{"num_hidden_layers": 14, "moe_layers": [0, 1, 2, 3, 4, 5, 6, 7, 8, 9, 10, 11, 12, 13], "normalize_top_k": false, "routed_scale": 3.55, "balance_bias": false, "router_noise": 0.05, "init_std_router": 0.0133, "batch_tokens": 65536, "max_seq_len": 1024}
Below are experts of layer 4 (counted from 0) of a mixture-of-experts language model. Rows are named gate (a neuron's input weights, with its number), up (a neuron's input weights, with its number) and show model dimensions 128-191. Each number is 500 + 40 x the weight over its row's rms, rounded and kept within 0 to 999. Numbers have three digits each.
Before each expert's rows: a language model's description of what the expert responds to. This comes from a sample of Wikipedia text that the model never trained on.

# expert 12
What it handles: Person name pieces
gate0:457539513522594498452553526568506441501552520508501522520489509601528415528439557532480545437427510550581518502492538471532502586517502527456414503522461524423446518487476491497452450520515516
up0:498507557556462453468532480438500540528498517483480500510524489443506531477507442479519449452571481463538524487541523488534471452427448520512562396487554469501543476516482482511544558450496437
gate1:471537495542535536504530508487441505474525444528460534546520512482538493503448512531445481427488511450496518504452508554581526410492524464555474546523614532513473415488523535510542499482423517
up1:504569495550568548430472535524460465481505436548407512533511485531542460468456487484525453459523492491500507486470438537569537513550464519478503547479539545487498502471516473534410428466520560
gate2:495510523456548541503448464516542493478535462492493385498479534484455417460488431515553474487531532547580515533506609496597585503533454459460475492542539535498514522525477521505447434517506525
up2:442542493490552545487511517562508471481504499473526513477488468451467510499459443411522485540510504482504457527516506491480586504499467463524428576531525538557483522491441505458430523446549529
gate3:466439462497479511486491482479523553490452512479469530510513551454521531444565507502506597552576514508441477538483536505517515524458540463535527500553540495584478480545466468485514504541472415
up3:475444493525516499441460556479550459484499545509528485475554538519520479459534517497489500489525540508469497600500521534420501583460522510503496551427520507483523430482481437573546461503439522
gate4:545561522508531518450482441554578493470520505530443517511533481477520476466525478523529421407510562504564482488459494460536489504545495567409518516489551547472493524496481449488411460449518511
up4:464460537465520535480541388541519476525512520558514533498432501469475481474507494448475533512513534575498492451554455493510497481515397491473467534575508498536454513429534487475472500591522480
gate5:514465549537442470452496463547524484572450527426453493453570495477547474456517532495527474559548511508499578536554557537512496438488488538495482557548460514440545508457420483511502514523475507
up5:499476534464465502472461522619548473516470508472399502485571461444616461494467490501487418527476467500505534523519553522508496514505492541514449551505480495486543486412454479526469489542440512
gate6:535584484539561532497496542543510431502469474511458523447434479518379455421484526476430511605450560543534480484499510514534553465514528457536529518519479461451521474509498500547514503478504482
up6:493574481501489578456476495541557473501502499452488516562494518492504426524426466441512460534492534469513559528473476520553528527532472492465509564467516509455525530498420510468505494479535538
gate7:471475419477464453496454572506462541446474479404477464537474493499512498478462474489486482447525534500525514507486513481523465568539531500523524495470503504419548381494453521488500488513480481
up7:534518585511546514535528364495484530527523491589484508489510529542482502499556575513435514544470474509463447494500449483479536512529431456461535470529418466540508584519527505504471468492553507
gate8:472494525515492540598529554572428517480516513557556508535474468551502426596531474488547523510520468556494567493450457479483521515513475502498439531534437491422437522441506521514502533459449506
up8:544523484487533491552515504555502401437551462520458504550513411546479445485455454453518506464530457567496499437458462420501553550527508508480474543464514513497445478492509490568480469492527514
gate9:484506460459561472507484518540489514482487426501462416476408513534488553458513449507500459495501535519469483528497470443576519436414486523519462534518465481492562478441524529523478512547529498
up9:463429467535471474507532482456449507510426576444573599499520479448541477538543500503505480545528470513504536470493496531391479531507496527521460511547494465493465544509501504470552539474434465
gate10:487491529462508511466445581378491504466452442502424477485510510488534521537477461392502500491433457448513532517518550533539490459485530456527467535505504492515539525499453487552518497516465434
up10:565515525495533556498434511445527507443516453448449459499532501508478449494457448457498464477458459445536593468431530511535494511522485513478527500470490564472524470502412428569502472486473487
gate11:421516493484538490531524494474537506448531435527438480501437458557424567411446439532504527436529503561494520531479562499522487541465498538462478551548487445482536499445395468511496505527520549
up11:468542562471493492468440503537518439495545427541429469510512485449523462461513430504496444437504489497525493560515493489545513475513463548441508507526612548489462475486445471617479495569437574
gate12:540457521450490520430482479555494473440465532459494461502529498538598505443578511505462512547502446553513555497453568512483525533492504465462437525499472523532501542504531588400485495503486500
up12:477438439529459510522565472410449527601475526531554520481493547477444516529437504535459524526491529492435446533542498559479432453434483493532534461556515453490553482534537490526549561524509455
gate13:502459534492562436488521474471515521532393586435538473498520501480563515552453550517486474573440508418519479506520482510522409452472515494506540431490511482504510468497503432523479472552453469
up13:538476513440582476407485482468568434466460518410506473492498531473516488405422525438504494516430509461490434486491505494492496504464533556511486497518507524515441505537447482565518484480529463
gate14:490541492482479465481497499564474474510433473517503543557470485467484486502466454534470467532476527489507504544464514485566540504560475538487438596500534463465584470489460484509483519467459423
up14:521434491529463478549472521498534562481481552427480448438543502492534520483539503441516507427557427490483499474571499502447500514472492534510527460502462480509510507535557556525519530560512552
gate15:509549578518552490547540515545496430448497471482514506471523525537552493463539497484434472464516513500476425440555486498469539558505477482543491445573567517530494495469555488563537496549482508
up15:467388477499472551500510517456472559549465499468493533515459522467494484514508492549553537526505477406465528478456512541477435481494489514484549481455529481577528584547429533472461493542508510
gate16:514499498483480509459453509565415478461437474447485522463487481549509460548440487524524494511491428473555533509502513501482583470541470552478387532457414459497455553534488511501497478560437538
up16:485488503511482431535560483480499496482489494482488548542538504467485520462571470493508492502528493436496455480574462577478431528392529550514536440526581508550519531515511542533548596454531411
gate17:496452482481398469554487480492483524607471549474492469532477532511544479553487555569519498579491481540502530583486502426457562422443561398476475519503483512571505514544495519485468547487491488
up17:489495519501516480458447501538530467505456441465480420526536487485467529444494428489545470519402465444541503470478479489471547396536423450512484461443531509534574539437443486528526479473568472
gate18:556531526409455566500583490465462523567471530491499544537518436500512430507512483592440521549490575429563516541573500475548548458510488464528547570494562509529494502530499503512536510448529533
up18:561500508390513551498516510505500535544544489522463523490526428487511413510507449588479457439491517461560515431568526509540578463547451490528542543490499540507436515520441510500448458484496549
gate19:534486504477455505531461510461464441414499545468471549525549479539474520476462528414444545509629451532555486521481480481487546485452477476447480450459419529481464522499514467511489538526583525
up19:546519527468529497479518442529532590519557479514471492421472451492463438488428506552493465499490494514543481548503485465545445475545508506447473517454521529502493460523434535506442470472511528
gate20:511509487522491448470468501520492548471575464388480517519538468501492520485507489484489440484472466551495480504467486503521469413490432490489405454486498467448467490482531524598508414482527525
up20:456562548490472445539540473564544460505468535466526487503582503553449511530551424473576461463532449561441534507525433544495447472544451468536506484465549514468485535470527477499501543454503499
gate21:480487516473526503435484479500512554527476569506526560572449478489503526491582424504480476517464485493411561513479479530476462431420468494517479505522502520446522505525471532504464465591455542
up21:502551571472542548503464531539522517514460522496515523507468500488495477435571424514535472493511462450417568470485550505559463426455472500504496493480460493410485488524472505589492538567487481
gate22:488572499524521571504461525490564469500551478519465547522530475536563528517463473438538524466497509473490448478434550499532565462551416485523422543507554544471504463547492472547469471516591523
up22:491594520479538483527503494535540433460454521507482531558487485519410540533505555498488469500506512482496491534496460528528577545577466368504457511460516521525499456494480524525422479527490528
gate23:523497536475514564485518450561467467513523483522421469466403474483443534438488491511478459509443578499538482482528542445577577514564475477459503566530568531489491481477487508530462478545553504
up23:519515463436518466571510500486506551464527515505502501590574531567458528466524493561447510546452495491487478484496447514498462439520449500514413538437472513500415432541543549549441500493445521
gate24:474493446507576458523495514476442499550483567437581440569474552476506543500512561431477553426503511489514510490462483521421520465481494508564531494526583487545511506554474524513559521498523436
up24:523514508524524451544476566484483501456532524438530442451388498504491524473474525470482496407498539495561466504492536513525462588498596537520576465519534531507533458523416479496521493503452483
gate25:526527488445482420415484512506456497496451559506471528507555587551506484515556495474486506454473542505541506500506597543489534492459473457562493515501595498469517514542497557546511500501527480
up25:444435505514530508554539491465490564470489514472591496472491448499491524508504479487483553562532490472422464486534430502466499466506494441562541480475490422548537504516507465463542534501513448
gate26:536592511522522551470483514549514460525574459527480488508468450496468518446450455475507389450481472558574499509500510500533508518501502512427492513427516586456495488465454436495490434495565528
up26:515486541462555477537468495477444554401449547471518484546437450456513484468554499579475468501435514536471496540510493465435510545519535521504499533503421473465474472484514567553503508496503506
gate27:506524477446502555565485538496527487498512517550524482548483510495493447510479468556510536553463511584443492444509500507535598530483430476593483489498481523586506553474535466519482527552461518
up27:487552463442493528475458535596498484470506472557471432499484492490440478478440516403477506516521503552518537483495477501509492516530402389582431483505541518551465446467522471528489522518442536
gate28:465508517555448439431506475514494488491494477430528506528536529477507466496507528443505500505513500479494550523513519462458509418480525494467531496537439542463417444478525472459502482480504498
up28:529476474487481509563494491410418529508497503479522516475486545477520547539484523536517517556481575518456476525513534519468422536506495480566503463542600418528546550492553524480505586556525477
gate29:555518550565505515525447474521447480522520543516479494577583485492492473476471475478505503465561502471573497513442471533536471504550562508443489566528450578521499470453507513543455434517505599
up29:481515487480509529472407505485531477548517524524521542533506514519486513493481468468521549535565569558498460566439459555505544524501472478523446510599406525513462527502534553521498484428523543
gate30:485504493520439510527449497513463504542520540522482478471548492483526463538499510435429530440434496485498550564518464482411481530491542464483457536542501547496534489507488470493471518484579540
up30:534492417480480494460440468529537556539516474498427535513521464558470529508452478559590503541591507475515502441449512523514494432541434511502526550413541496511442532427429603492501485423473498
gate31:560540486446535601448464502520551433456471483456476487506486462502452483533403500413537507581503483565549571519567464495511449527457494469504526518496475537473466540476475480543458444522493468
up31:539495521371506525497482501523532514478513479445476474411464496506447481519447504472503542546398513535494504526526525450541518557498453505480509510482502493467492462494419563594505463528462489